Experts of a small language model.
Size: 12 layers, width 256, vocabulary 32768, 83.9M parameters.
Training: a variant of Muon for the experts, 6101 steps.
Below are experts of layer 5 (counted from 0) of a mixture-of-experts language model. Rows are named router (the router's row for the expert), gate (a neuron's input weights, with its number), up (a neuron's input weights, with its number) and show model dimensions 0-255. Each number is 200 + 40 x the weight over its row's rms, rounded and kept within 0 to 999.
After each expert's rows: "mostly gets" lists some tokens that are sent to it at least half of the time. This comes from a sample of Wikipedia text that the model never trained on.

# expert 86
router,119,197,227,153,243,126,198,187,203,210,166,224,188,190,186,125,214,156,191,206,217,134,206,221,192,145,185,183,240,194,154,186,171,211,136,243,226,171,208,227,197,151,132,191,209,138,177,232,205,257,154,195,170,215,197,249,161,252,209,163,204,182,270,229,176,188,150,191,282,130,286,148,229,230,149,212,292,159,152,181,173,194,268,239,183,227,126,225,124,227,204,178,212,148,250,178,175,162,220,181,223,155,273,282,172,232,273,176,151,214,228,120,236,252,221,221,181,246,142,227,184,153,178,180,151,259,156,263,203,170,150,142,250,197,163,228,136,252,246,226,160,164,223,164,230,242,181,166,162,138,176,188,202,203,177,200,270,148,178,212,220,187,266,200,171,130,229,179,213,152,174,198,189,115,225,249,183,214,143,209,263,195,188,253,195,203,192,223,184,260,129,170,195,151,196,171,269,196,248,195,208,222,128,182,217,145,242,157,161,278,177,247,103,160,199,217,242,163,261,167,143,159,136,232,178,148,133,174,206,233,228,191,195,94,165,230,124,174,153,184,260,211,191,188,218,176,223,172,206,177,193,248,208,214,200,202
gate0,202,190,163,221,213,240,163,174,167,175,216,232,252,228,239,214,170,158,208,173,190,206,249,153,150,213,172,162,159,172,241,161,179,233,251,187,216,252,200,182,289,278,193,208,219,181,218,169,255,180,137,122,214,148,157,166,219,200,232,175,337,139,167,117,252,167,179,150,204,208,193,155,210,215,233,204,238,238,242,143,72,215,206,168,234,168,265,165,210,198,271,144,157,240,172,189,173,247,246,208,193,211,163,173,214,212,219,223,240,244,189,159,217,220,216,220,241,231,222,164,202,221,175,268,213,208,182,204,202,222,270,152,203,155,204,183,237,260,184,227,197,229,135,192,208,187,207,211,201,162,194,275,261,281,210,188,268,204,233,165,191,186,179,153,258,272,181,209,188,131,212,173,239,221,172,223,206,210,199,127,169,206,184,110,169,211,219,148,164,160,143,199,238,223,329,222,226,247,217,186,131,175,235,162,201,195,101,235,205,154,213,72,184,287,233,173,126,237,157,205,200,227,199,235,210,250,155,199,134,165,213,187,208,273,180,188,210,227,240,174,173,266,209,157,163,220,172,206,120,150,171,179,162,252,254,211
up0,188,99,242,169,214,220,181,129,183,144,187,291,166,187,283,201,132,162,165,201,213,123,240,248,143,209,153,215,236,270,196,155,201,228,201,238,234,201,109,202,206,216,276,200,178,218,169,219,183,209,243,178,133,160,173,147,205,205,208,158,215,204,283,167,113,181,150,185,183,239,272,131,244,234,283,216,204,189,158,172,170,181,185,174,235,168,177,193,181,237,183,192,167,178,155,227,177,197,195,194,195,198,149,223,220,268,220,197,229,190,231,174,280,224,138,163,245,187,219,227,139,212,202,189,207,256,235,197,265,208,175,239,199,198,261,110,246,203,188,203,217,189,202,205,244,221,219,249,275,129,230,186,239,179,200,291,174,136,204,228,180,132,157,192,292,163,194,266,217,146,158,173,251,132,169,266,275,232,241,214,215,214,105,171,235,205,218,157,171,238,190,137,215,192,163,216,151,200,209,173,216,256,195,216,172,219,137,180,146,237,200,236,214,293,231,145,199,178,155,211,276,258,242,227,231,260,215,200,204,187,241,156,239,292,159,222,243,200,161,161,217,173,245,88,188,238,190,182,212,221,160,205,198,199,191,215
mostly gets: "ina", "ia", "ville", "ensis", "shire", "onia"

# expert 162
router,219,115,184,251,211,167,194,242,219,211,182,219,250,158,228,139,220,200,101,188,156,170,167,234,197,216,196,212,177,164,182,242,205,265,159,134,169,268,186,242,159,167,151,238,169,290,246,174,169,244,181,234,190,177,241,274,122,140,264,140,181,206,228,189,168,221,202,228,234,198,186,124,230,215,160,244,246,157,181,243,290,168,229,212,232,241,244,199,215,175,237,197,240,203,132,201,196,152,248,142,246,303,281,270,263,199,174,168,173,119,221,183,223,230,172,171,240,207,189,210,262,250,160,218,231,210,271,205,235,250,139,263,166,190,281,179,148,219,212,250,257,198,228,243,230,179,182,156,106,223,208,210,192,185,151,226,208,175,213,133,183,252,188,240,204,127,234,209,139,219,159,163,115,233,266,140,239,197,144,259,233,210,155,229,190,261,212,221,180,147,175,158,185,171,215,178,131,234,208,208,231,206,164,198,249,178,238,182,273,238,231,107,235,190,256,181,193,169,230,224,243,232,230,212,199,137,208,180,179,210,169,182,211,263,121,150,240,180,159,219,162,171,198,221,225,235,194,219,224,134,211,202,156,210,190,254
gate0,244,235,170,292,143,156,217,206,181,224,171,217,163,120,204,205,219,196,172,213,137,306,218,251,168,165,218,245,169,207,172,168,183,148,277,172,235,189,212,214,186,262,255,225,250,234,183,240,163,230,171,214,187,196,162,175,203,247,169,189,231,215,242,194,124,68,165,191,251,209,169,249,212,218,237,114,229,257,168,235,189,196,192,194,167,222,221,208,225,153,195,184,180,233,203,227,128,267,221,175,214,145,203,211,175,178,112,209,150,263,219,119,187,242,249,207,198,246,119,184,252,178,140,162,287,246,224,133,165,227,245,208,261,199,181,188,173,191,230,192,186,108,239,178,245,179,213,196,152,176,200,202,121,152,288,204,144,181,264,165,237,218,208,269,209,197,251,164,204,103,248,199,141,167,166,184,150,207,145,198,201,217,204,231,216,125,158,217,201,322,249,196,161,232,219,173,231,174,174,167,213,278,169,199,198,164,216,228,122,208,164,144,180,206,240,205,138,134,219,188,266,253,228,195,237,233,241,204,279,213,214,146,190,149,192,205,182,163,179,234,226,210,201,204,228,133,199,247,172,235,184,213,178,178,184,148
up0,260,174,213,199,203,222,211,144,220,232,187,180,184,158,254,183,132,196,174,145,265,208,211,201,281,219,192,326,213,219,127,184,140,297,264,214,209,262,257,106,217,120,160,179,250,211,201,263,247,199,195,210,175,233,183,230,247,155,175,189,160,186,209,209,301,195,197,240,208,237,138,290,220,181,143,181,168,186,190,164,280,208,207,189,153,213,190,257,196,175,155,179,215,218,190,180,153,191,158,166,200,205,191,232,169,255,204,198,263,155,184,168,208,234,196,151,207,271,270,223,215,206,216,136,218,183,142,154,222,221,275,258,168,198,227,191,256,168,182,219,230,201,201,190,180,197,260,196,237,168,243,159,206,297,212,219,194,231,181,167,198,115,267,263,172,178,245,171,165,245,284,198,159,183,255,249,238,166,180,215,274,219,175,129,192,187,206,199,257,226,193,146,219,173,196,219,238,169,182,158,241,176,174,208,239,319,214,180,228,151,173,301,236,201,273,274,240,118,204,207,162,198,164,200,218,167,203,153,196,243,205,241,243,132,182,194,232,189,226,227,217,236,194,215,257,163,278,242,202,180,216,154,216,141,206,222
mostly gets: "He ", "she ", "he ", "She ", "They ", "It "

# expert 215
router,162,228,271,90,227,136,160,260,183,238,191,172,177,244,185,151,265,172,130,175,187,222,228,204,185,262,269,173,160,211,151,313,150,208,150,238,132,133,270,247,225,216,193,161,242,223,201,242,157,191,146,157,234,159,202,249,186,168,173,206,211,207,189,108,224,159,182,208,183,207,171,174,217,184,180,231,139,170,242,136,180,153,162,191,131,231,183,136,258,173,192,176,229,199,254,296,226,297,199,208,147,191,227,163,206,160,150,231,152,144,242,211,228,223,187,221,193,266,144,197,251,172,216,234,149,103,125,180,192,234,166,217,223,185,198,184,220,155,218,271,172,219,107,241,160,190,195,233,272,199,215,253,220,229,233,169,154,261,215,175,132,257,128,211,246,197,164,181,157,197,192,141,243,159,241,188,224,231,198,197,166,169,208,169,187,184,213,117,207,193,163,154,195,184,233,185,156,210,153,201,218,237,183,210,219,163,174,129,185,183,224,173,181,199,199,146,200,280,287,208,224,219,146,230,160,220,230,227,239,135,251,180,245,237,145,195,213,186,187,177,127,193,228,159,196,187,124,204,177,293,207,240,200,165,175,225
gate0,215,154,197,172,225,220,233,232,150,173,156,203,156,226,200,234,137,158,202,246,179,195,146,240,139,147,176,228,183,226,165,253,186,188,193,210,155,144,143,187,153,125,247,138,187,126,170,234,238,243,145,206,201,173,189,248,227,165,200,206,200,193,245,185,216,206,95,238,161,114,262,224,214,264,282,227,181,151,231,213,203,211,207,150,236,209,208,219,167,243,221,207,181,175,139,232,235,175,187,133,147,201,237,205,197,241,187,123,188,183,207,160,244,174,225,181,291,216,98,237,213,182,147,167,221,168,210,212,159,270,224,264,209,224,163,242,276,169,199,206,186,135,114,186,163,193,284,195,191,229,228,207,208,181,178,159,177,207,251,147,174,234,228,168,191,205,242,296,198,231,189,239,209,225,137,167,185,266,226,194,222,159,125,218,240,236,165,237,185,210,249,166,157,244,163,253,190,146,119,168,216,268,178,219,206,258,158,182,211,152,178,249,245,229,257,195,164,286,260,167,203,194,186,216,251,188,134,181,210,134,223,154,203,154,155,206,129,218,100,259,167,204,219,269,196,293,210,188,190,141,215,245,201,221,132,221
up0,290,233,91,148,193,232,255,170,236,208,180,201,208,229,199,205,194,241,166,229,243,166,290,203,167,237,185,249,168,207,166,257,221,234,137,270,175,161,214,276,192,169,161,242,201,133,268,198,191,224,238,183,269,143,171,157,122,125,201,211,166,239,184,216,240,204,229,232,186,139,176,219,192,241,225,171,215,224,211,106,173,176,217,157,180,140,137,167,194,188,173,157,184,254,218,175,205,265,199,153,201,201,211,224,166,232,256,140,269,142,250,215,190,192,262,221,148,167,169,169,191,175,274,178,241,115,219,202,124,192,173,196,220,162,220,164,137,233,176,148,201,160,212,228,178,165,193,105,161,215,243,235,197,234,237,196,186,238,157,187,262,166,189,191,91,179,172,205,213,204,155,209,242,254,173,110,284,199,162,184,255,248,206,229,262,200,170,196,251,118,247,166,130,209,259,252,177,226,209,235,222,151,266,193,226,210,276,208,157,200,169,231,258,121,190,168,189,178,221,175,161,209,202,173,115,184,208,227,164,256,239,205,284,198,159,159,203,202,209,240,215,178,238,198,182,179,225,171,226,216,181,278,156,145,211,186
mostly gets: "tive ", "Scientific ", "ative ", "atory ", "Medical ", "tional "

# expert 6
router,225,187,192,152,174,177,76,173,217,177,198,156,240,215,202,223,145,233,184,221,235,224,142,214,179,189,226,146,202,244,148,238,191,175,177,169,134,222,219,206,209,276,210,130,251,160,217,230,209,128,144,192,192,182,173,202,116,220,182,161,221,217,261,192,187,186,213,175,190,155,293,195,160,228,158,248,217,131,130,189,206,155,173,211,203,165,192,241,155,216,130,193,165,215,254,198,196,175,142,184,238,273,193,174,168,168,284,176,147,188,241,249,215,199,234,242,175,181,207,182,279,172,156,132,208,135,126,233,199,237,172,165,239,253,106,201,136,193,229,186,177,187,115,167,147,223,205,148,253,146,200,203,245,153,149,185,63,157,205,236,179,242,214,250,159,207,226,143,176,218,224,205,280,196,173,233,187,211,180,236,205,187,229,140,174,167,226,137,151,180,162,136,120,208,227,155,220,195,182,137,215,220,225,150,186,281,212,109,117,263,171,175,170,190,215,168,198,146,193,188,239,240,125,198,184,264,238,177,221,177,203,135,217,191,185,190,165,198,241,137,207,199,240,199,207,268,215,177,147,167,204,239,217,167,203,114
gate0,250,275,144,132,245,191,222,273,247,181,211,184,272,154,141,261,164,211,126,188,218,174,165,170,160,213,282,253,251,207,269,281,202,157,169,237,194,244,179,266,186,257,253,181,229,151,167,214,216,176,201,223,165,131,196,214,165,147,202,242,164,152,135,251,192,213,217,176,217,229,207,225,216,226,145,176,218,235,221,272,241,188,202,180,206,227,155,209,203,167,159,189,168,225,205,194,266,217,283,191,223,248,200,211,176,196,186,245,214,219,180,234,192,159,208,192,167,181,268,237,144,176,216,214,162,211,169,238,221,192,134,253,222,245,236,214,164,186,242,177,186,228,272,232,156,142,143,181,116,194,160,164,137,126,200,221,204,252,194,242,110,248,155,167,240,251,201,155,162,212,185,176,198,245,328,190,143,229,240,242,201,206,177,184,224,195,229,197,199,263,253,151,213,212,174,131,208,228,201,193,196,224,285,145,252,167,160,227,165,220,233,183,143,222,234,241,192,131,269,106,179,285,200,180,316,169,182,211,206,227,197,264,194,206,201,141,204,174,200,218,234,223,229,218,137,244,185,198,220,204,172,106,126,228,223,223
up0,210,238,224,221,208,239,185,226,234,233,256,172,256,273,184,244,215,160,182,199,187,191,146,157,222,194,193,194,226,277,132,218,176,147,197,216,164,202,220,194,255,235,159,188,156,266,250,197,248,274,213,206,196,175,261,243,210,171,230,175,245,234,210,231,151,194,236,206,261,155,268,164,249,194,122,164,235,184,239,175,223,170,231,187,173,162,177,218,237,247,195,226,182,263,133,280,249,212,192,212,206,199,151,199,162,249,261,194,196,158,218,198,246,224,199,203,223,176,206,224,275,266,152,172,123,158,113,275,241,230,245,165,152,247,222,317,201,97,113,167,231,226,250,192,188,131,230,184,214,148,276,225,146,214,122,175,217,173,168,231,247,270,232,270,228,136,215,116,190,182,221,102,170,226,139,173,183,157,214,248,262,200,176,185,241,216,175,166,185,222,163,168,246,251,193,212,219,169,182,170,260,248,227,242,203,195,261,155,212,243,173,269,151,230,151,184,210,135,193,173,237,202,180,228,215,285,210,217,233,207,186,136,204,162,174,286,205,240,232,243,264,217,172,203,202,234,249,195,227,198,194,154,178,144,218,201
mostly gets: "medalist", "ian", "ism", "atic", "ator", "ion"

# expert 63
router,236,228,158,159,181,203,196,242,92,258,126,147,236,197,193,167,161,176,218,268,210,157,189,222,194,234,153,203,160,248,240,233,136,238,232,182,188,292,244,260,193,191,163,168,188,196,124,268,253,178,209,151,261,184,233,245,227,174,248,168,212,236,237,177,178,168,248,222,232,176,273,152,169,238,219,209,251,243,211,201,182,251,163,142,269,277,146,193,175,197,192,190,231,198,283,145,159,179,214,252,239,238,174,163,200,248,212,196,158,150,245,239,198,244,165,140,203,191,231,151,208,218,174,191,214,168,132,199,139,230,302,200,209,216,224,215,191,199,171,264,161,204,147,175,248,142,162,226,172,167,260,192,161,212,233,243,216,278,266,170,108,233,183,259,289,208,226,239,202,214,195,237,228,218,192,171,215,191,208,208,140,139,162,183,213,173,254,144,234,204,164,197,137,211,201,205,183,226,149,185,205,229,157,157,205,256,147,156,238,259,205,169,126,205,166,137,148,170,269,233,196,182,101,253,229,148,236,211,284,189,136,176,178,163,177,203,210,240,212,189,161,141,141,159,212,244,139,224,195,169,172,149,171,145,146,212
gate0,243,231,191,192,310,235,190,254,126,230,184,230,301,251,224,174,154,245,140,184,209,298,180,197,249,227,187,132,194,219,194,264,225,204,154,185,154,166,280,200,135,260,158,119,215,183,220,205,250,153,250,201,211,150,198,229,210,196,231,208,229,158,268,180,211,190,203,254,256,227,151,209,249,170,214,189,196,204,200,173,241,105,136,260,151,215,155,194,248,179,181,193,172,225,172,211,207,189,167,169,172,194,260,300,230,232,197,210,181,207,288,146,258,215,303,227,209,233,171,223,202,225,213,207,153,206,240,164,151,218,177,293,118,185,231,214,120,199,225,206,190,206,229,231,184,180,260,203,199,205,186,189,248,202,189,197,224,264,225,205,192,241,192,166,204,169,179,191,213,179,232,155,249,156,236,134,149,254,226,207,163,123,190,101,208,173,188,119,222,288,172,185,208,193,85,145,165,206,170,230,161,265,201,169,205,173,241,208,224,208,211,194,206,204,230,119,132,238,232,235,176,227,260,132,168,212,185,210,191,247,252,186,233,179,183,164,153,161,264,219,190,221,232,242,206,238,225,224,284,209,193,240,212,142,230,159
up0,142,218,181,175,252,123,217,196,196,140,152,199,222,202,222,206,154,276,191,176,258,173,258,247,169,250,199,207,205,167,248,192,243,182,188,180,129,187,187,219,145,227,147,194,186,200,262,182,159,170,185,218,233,95,235,272,192,238,163,220,205,115,155,151,189,179,138,199,212,176,190,142,237,159,187,201,207,232,130,142,202,183,152,251,205,197,282,243,209,205,206,257,157,122,162,263,141,253,213,185,167,210,190,241,257,268,211,265,234,185,230,235,187,213,242,250,111,205,194,154,134,244,171,165,156,236,189,135,229,128,150,175,213,212,145,154,186,109,203,257,236,188,193,167,171,280,271,172,244,182,153,194,237,202,135,242,194,142,186,178,232,173,233,184,183,236,218,238,228,182,178,176,243,210,187,223,243,196,166,244,238,152,210,249,219,201,184,207,221,156,260,180,227,138,150,169,236,187,192,160,227,213,194,163,187,252,174,203,177,146,184,214,332,224,264,183,239,180,198,172,144,226,248,127,203,188,167,215,164,201,244,104,236,283,123,187,194,226,252,219,235,221,248,250,246,143,246,215,187,194,168,152,204,277,186,217
mostly gets: "ka ", "ko ", "ya ", "ari ", "ik ", "sky "

# expert 82
router,250,160,271,218,180,247,159,142,259,184,225,212,180,167,216,196,120,235,243,272,176,215,243,179,200,229,196,214,218,123,210,186,233,211,172,232,179,169,191,145,209,157,190,216,176,176,248,144,207,182,172,194,149,262,173,213,139,261,227,167,202,238,221,139,175,289,145,274,172,219,289,206,172,201,180,165,215,154,172,250,170,202,229,178,260,261,188,224,222,245,167,217,197,205,178,206,165,158,212,244,258,203,177,180,184,205,216,178,172,269,265,156,203,229,203,200,261,217,156,164,228,128,199,267,179,172,281,209,217,261,244,199,149,195,256,198,168,211,113,229,211,164,219,172,185,200,145,261,151,204,146,219,229,149,217,134,130,229,274,259,219,224,171,204,238,194,213,247,184,262,188,258,196,277,165,220,167,269,208,128,244,297,205,198,160,220,216,202,274,248,150,179,142,231,192,196,268,193,149,195,223,225,249,211,162,274,131,254,160,161,207,233,115,174,201,192,226,219,141,275,247,225,210,143,225,221,222,198,244,146,154,179,242,205,264,151,202,230,169,163,166,231,214,253,188,143,285,196,251,184,180,148,192,261,160,246
gate0,218,199,222,221,174,145,238,226,160,180,173,116,234,144,159,170,265,254,233,227,219,177,179,269,203,205,196,228,195,146,190,236,234,186,206,193,131,154,138,232,241,217,249,171,156,236,197,155,242,194,272,178,263,225,193,149,202,264,230,202,194,138,227,239,160,174,236,160,280,249,205,174,265,214,212,168,120,173,153,250,186,192,246,150,252,220,159,187,176,289,178,154,238,183,285,265,232,200,261,182,228,199,234,179,158,186,217,154,156,117,258,210,158,182,177,203,252,179,168,132,196,187,248,215,185,262,263,181,159,176,273,232,180,272,133,208,214,206,201,206,165,210,166,252,234,235,219,202,224,190,219,190,227,120,218,156,205,203,228,225,162,201,170,119,217,261,212,140,242,252,174,209,184,210,223,216,260,205,230,131,194,253,228,198,291,228,233,204,187,180,172,199,150,192,186,193,269,175,182,66,165,167,203,192,171,214,236,250,157,210,172,193,136,97,231,189,216,221,168,198,221,191,152,136,261,151,163,250,246,217,136,178,202,247,190,131,134,191,214,127,199,168,198,139,194,234,172,184,192,163,186,210,271,199,286,168
up0,197,239,210,207,212,281,126,213,218,140,210,180,196,111,252,161,166,195,204,229,185,198,171,193,256,199,276,208,236,200,206,220,268,237,224,281,192,180,208,218,234,79,226,191,205,205,223,234,219,252,124,262,107,150,266,171,245,150,174,190,184,179,175,144,201,215,251,209,218,230,179,197,207,236,224,242,236,184,220,176,179,192,180,199,106,219,189,302,233,239,213,230,181,230,168,219,107,230,275,195,173,214,182,198,182,252,190,223,186,165,151,235,218,162,223,158,213,167,139,193,112,220,147,161,237,231,193,174,125,202,199,146,243,233,195,205,205,128,198,172,265,252,201,179,216,191,187,163,156,201,198,229,237,198,186,240,265,177,202,165,231,163,125,224,272,204,256,190,170,200,177,204,232,226,186,206,188,186,188,193,150,148,151,166,176,282,232,209,177,150,219,214,226,244,173,173,164,244,212,238,193,169,157,221,273,212,146,122,165,238,107,222,223,312,142,172,147,214,246,135,246,155,200,200,178,213,172,133,168,189,238,240,301,190,195,175,213,250,185,223,258,131,175,212,222,116,211,154,155,217,201,211,283,183,230,261
mostly gets: "- ", "• ", "=== "

# expert 148
router,187,223,295,183,220,228,202,156,235,174,164,230,211,254,214,239,182,293,206,281,190,195,266,147,223,162,167,197,157,127,160,177,241,189,235,275,268,164,173,224,189,180,205,144,185,247,135,191,189,258,175,143,194,210,184,254,194,240,217,189,123,188,210,189,157,176,152,243,141,202,242,210,234,257,145,241,235,186,190,241,154,122,161,175,240,278,201,161,240,134,158,197,189,218,255,198,200,260,261,228,219,180,245,239,262,285,230,182,101,220,201,174,253,231,185,233,191,271,208,271,257,178,134,249,229,213,247,212,196,256,218,235,179,228,196,152,230,155,147,196,230,213,254,199,125,187,270,256,153,189,107,254,196,130,270,142,155,231,274,196,249,229,176,185,268,252,236,181,211,237,171,209,205,230,123,197,232,202,258,227,196,254,202,206,189,196,202,191,220,218,200,199,185,200,266,238,254,215,187,211,252,141,238,201,182,171,200,165,197,184,247,172,150,170,148,165,272,259,149,247,240,199,160,202,224,245,233,236,222,124,237,157,229,261,210,187,257,192,218,250,123,194,226,235,189,174,243,203,169,214,144,187,184,180,194,226
gate0,179,226,207,210,233,208,138,168,216,137,182,112,182,259,194,219,146,246,195,282,217,232,212,114,195,111,199,164,216,194,192,219,245,184,186,211,220,138,160,207,303,199,234,157,238,176,244,204,197,235,237,271,158,177,206,190,226,217,201,222,230,167,178,156,230,166,178,170,213,179,240,214,180,126,126,201,212,240,174,206,222,235,257,249,199,147,227,113,191,167,254,229,230,230,172,126,190,195,186,175,246,155,235,238,167,234,124,198,232,242,145,212,191,182,202,221,216,215,164,221,190,244,172,267,235,270,186,226,210,194,185,179,204,176,123,120,205,179,189,251,140,219,132,251,242,247,293,213,117,245,192,252,156,152,139,240,220,164,142,223,215,199,262,131,215,211,175,262,189,168,174,258,230,160,270,157,212,240,220,208,178,187,167,239,203,194,172,249,118,184,192,199,216,209,206,163,271,190,201,270,245,187,168,141,169,236,161,282,235,203,134,179,139,198,202,124,264,185,192,282,161,218,203,164,113,240,175,193,241,183,219,191,158,194,190,238,100,251,241,151,217,174,245,189,234,153,163,218,250,253,231,155,261,217,205,212
up0,176,162,182,183,171,210,292,172,154,232,236,200,180,206,141,230,156,210,296,255,206,175,174,152,237,195,263,250,267,176,214,219,193,225,165,210,184,190,189,186,204,164,149,180,181,213,239,203,172,258,133,182,167,197,176,163,196,206,168,238,200,243,187,205,239,194,232,154,150,255,159,190,193,250,246,215,222,213,216,158,176,182,219,187,182,238,218,251,162,254,125,201,150,241,270,236,147,253,161,195,198,188,144,146,101,211,166,132,128,154,169,166,131,171,212,158,162,191,189,204,143,167,155,209,263,128,176,103,132,216,257,248,182,196,154,138,200,221,136,218,218,171,201,225,163,159,168,166,257,219,205,171,224,181,209,201,225,208,177,101,188,137,246,218,156,183,188,304,263,246,216,189,181,183,180,173,235,252,225,143,162,168,196,151,238,234,229,211,325,263,165,191,240,190,204,110,298,230,247,163,222,236,236,173,118,248,133,217,152,192,224,218,230,208,197,218,163,234,197,164,217,205,143,144,204,121,227,208,203,202,227,222,184,157,239,168,127,209,242,191,227,223,173,191,187,147,259,222,276,170,237,217,123,214,220,192
mostly gets: "Clade", "- ", "Cinematography", "by", "Occupation", "== "

# expert 203
router,252,277,246,204,215,210,207,238,135,237,215,154,231,223,185,246,238,168,199,207,163,260,245,187,239,202,255,142,237,290,201,304,248,125,175,234,153,154,247,209,217,164,208,172,143,244,183,233,212,166,236,163,147,222,215,166,229,250,243,181,296,183,146,144,288,203,168,152,164,195,164,142,160,155,224,257,183,222,229,180,230,177,184,175,211,219,183,165,233,158,233,216,241,268,275,239,197,203,179,246,242,225,132,235,165,182,117,258,121,180,205,189,192,195,211,137,219,144,199,124,151,228,209,143,201,200,159,173,242,147,193,173,170,260,211,126,209,196,158,227,195,257,179,293,243,120,226,200,236,155,259,195,229,256,278,256,215,248,248,259,206,213,122,167,195,200,174,194,212,141,193,163,227,201,254,199,202,225,146,178,180,168,186,146,132,173,211,144,208,196,159,162,192,250,181,117,201,155,165,261,201,187,144,199,158,212,175,184,176,202,181,150,127,199,187,188,230,247,208,187,109,240,199,171,158,279,268,221,201,154,203,146,128,186,235,248,198,217,220,196,218,164,182,206,148,204,181,200,218,234,227,198,219,137,188,241
gate0,123,219,210,181,152,219,190,106,120,223,106,261,142,213,215,128,163,293,236,218,241,197,137,227,212,196,164,210,233,164,164,208,204,195,246,207,244,196,205,254,169,207,173,140,190,213,193,231,166,186,220,201,128,157,168,245,178,189,201,240,140,234,202,211,223,202,225,179,169,178,187,233,185,135,210,224,205,271,251,257,214,193,198,193,180,236,282,225,164,163,195,203,174,164,201,148,181,184,140,170,134,203,256,148,213,209,213,209,294,143,202,197,211,198,175,241,169,271,173,233,219,111,183,239,169,196,129,211,252,140,254,192,232,198,160,122,134,125,177,236,206,160,130,112,160,248,195,248,189,179,234,194,254,238,158,204,226,213,207,188,127,239,222,169,221,282,262,197,258,193,197,166,243,204,205,251,212,204,224,206,251,203,265,180,184,193,240,196,246,190,132,186,268,173,194,185,236,229,235,160,195,307,178,254,300,146,160,234,213,197,164,222,252,247,163,243,173,208,222,152,274,186,197,246,228,249,162,172,241,192,224,220,166,223,194,144,233,201,261,159,138,198,169,151,209,216,161,243,108,196,211,158,175,118,199,191
up0,140,166,188,204,139,162,231,217,238,229,235,185,160,121,127,216,184,247,171,226,206,162,256,170,240,259,256,230,209,177,222,212,219,220,230,134,236,142,191,204,179,204,208,282,286,200,177,179,143,240,245,209,174,224,163,187,225,278,213,310,188,154,169,227,251,146,175,220,163,238,176,211,239,184,253,112,185,233,155,242,172,197,182,194,179,178,194,184,248,159,210,240,123,215,253,327,191,158,263,191,133,132,275,195,195,219,208,265,160,234,225,244,172,153,229,211,135,275,181,219,223,179,230,212,225,111,180,245,157,228,134,234,202,111,205,210,202,157,178,202,176,193,229,179,173,245,231,142,200,203,225,202,224,233,241,174,176,172,191,232,136,254,128,187,183,197,118,166,217,186,218,172,202,183,244,129,221,241,214,210,271,195,198,246,227,221,228,160,214,194,248,197,319,232,169,232,251,204,200,208,245,191,159,260,228,162,238,199,167,192,141,203,226,194,216,211,163,158,145,181,248,175,182,171,206,191,159,176,115,234,257,141,197,150,217,186,246,175,146,164,215,291,217,149,206,220,241,169,230,199,171,229,169,205,235,101
mostly gets: "strong ", "sive ", "good ", "ous ", "security ", "cultural "

# expert 236
router,175,211,236,214,116,201,158,190,252,196,156,190,187,149,115,190,175,151,265,170,243,204,176,180,160,118,204,180,236,165,196,214,134,179,286,203,209,178,213,165,223,215,166,145,194,224,121,146,209,241,226,231,222,145,254,238,239,190,240,196,227,175,270,227,222,271,180,161,237,143,283,241,176,207,177,255,232,183,178,180,186,270,162,253,228,219,253,235,116,188,257,247,248,170,195,162,186,135,212,199,168,155,261,250,167,197,261,189,188,145,212,266,188,210,158,159,209,284,201,207,191,118,183,234,221,224,212,220,200,215,180,116,228,188,210,244,194,248,208,223,166,176,143,199,162,205,157,132,252,193,130,249,185,252,254,183,209,135,284,138,208,242,251,145,181,173,212,159,276,182,227,183,259,203,137,233,207,286,147,235,217,231,138,250,191,261,221,189,132,208,171,135,218,222,206,218,189,254,211,131,205,233,184,183,191,152,219,138,181,233,257,236,211,202,208,277,181,221,181,223,164,225,192,297,165,144,118,186,144,208,198,210,176,184,240,246,207,224,164,175,225,218,202,188,116,241,242,188,202,232,159,215,183,165,157,126
gate0,222,213,233,177,196,225,191,221,216,240,207,177,142,193,118,206,156,211,191,237,189,231,119,175,216,233,142,164,200,241,170,197,200,203,134,191,243,223,229,189,202,234,207,158,230,203,159,225,202,201,315,150,206,172,206,160,108,247,230,228,198,210,194,180,218,188,282,203,222,226,166,174,196,164,286,276,145,181,232,170,244,240,210,253,192,262,85,147,184,179,183,169,189,209,226,152,190,200,180,179,202,166,189,153,175,184,163,214,152,146,171,265,212,220,166,176,89,199,206,245,163,255,110,216,181,207,194,248,133,196,205,251,135,177,131,173,171,213,114,171,231,195,256,217,215,201,204,208,162,198,211,254,213,232,211,206,177,221,192,208,302,213,259,119,196,248,268,211,190,192,181,226,182,113,199,101,184,230,202,171,258,186,225,185,141,190,208,156,219,183,155,189,154,180,171,150,155,139,244,195,210,167,217,199,252,145,170,173,188,237,191,207,114,147,97,225,161,234,237,168,197,224,215,293,251,152,183,259,159,159,142,159,201,218,190,217,171,205,251,187,235,223,250,191,144,262,189,213,212,219,270,297,168,215,204,290
up0,193,251,225,194,197,192,153,133,189,199,216,225,229,222,197,211,166,185,208,248,249,220,186,215,211,212,332,212,191,187,165,145,136,222,174,290,161,248,213,156,217,244,207,152,245,231,154,266,202,196,111,166,164,221,214,196,274,157,217,216,221,151,227,167,258,128,198,133,214,244,224,287,155,210,145,196,222,191,176,204,192,204,218,184,205,212,189,243,243,210,215,215,170,159,212,233,205,158,246,180,177,267,253,219,185,256,181,195,191,137,210,258,161,194,177,240,229,185,216,231,234,139,152,192,178,150,185,217,150,127,199,194,236,119,78,252,204,240,238,224,207,159,144,147,174,153,153,210,216,100,202,134,156,235,181,203,68,269,175,183,211,139,240,217,185,263,155,223,179,203,206,196,257,187,167,175,252,194,132,191,133,201,177,222,275,236,167,201,179,215,205,185,213,213,250,253,204,256,189,237,125,189,207,168,175,206,182,171,192,256,189,158,177,225,179,181,191,204,200,265,165,206,215,236,198,209,264,177,168,189,240,192,287,172,205,222,198,226,170,80,167,170,151,189,177,148,191,209,186,241,124,74,199,137,192,186
mostly gets: "China", "York", "Texas", "California", "Carolina", "Africa"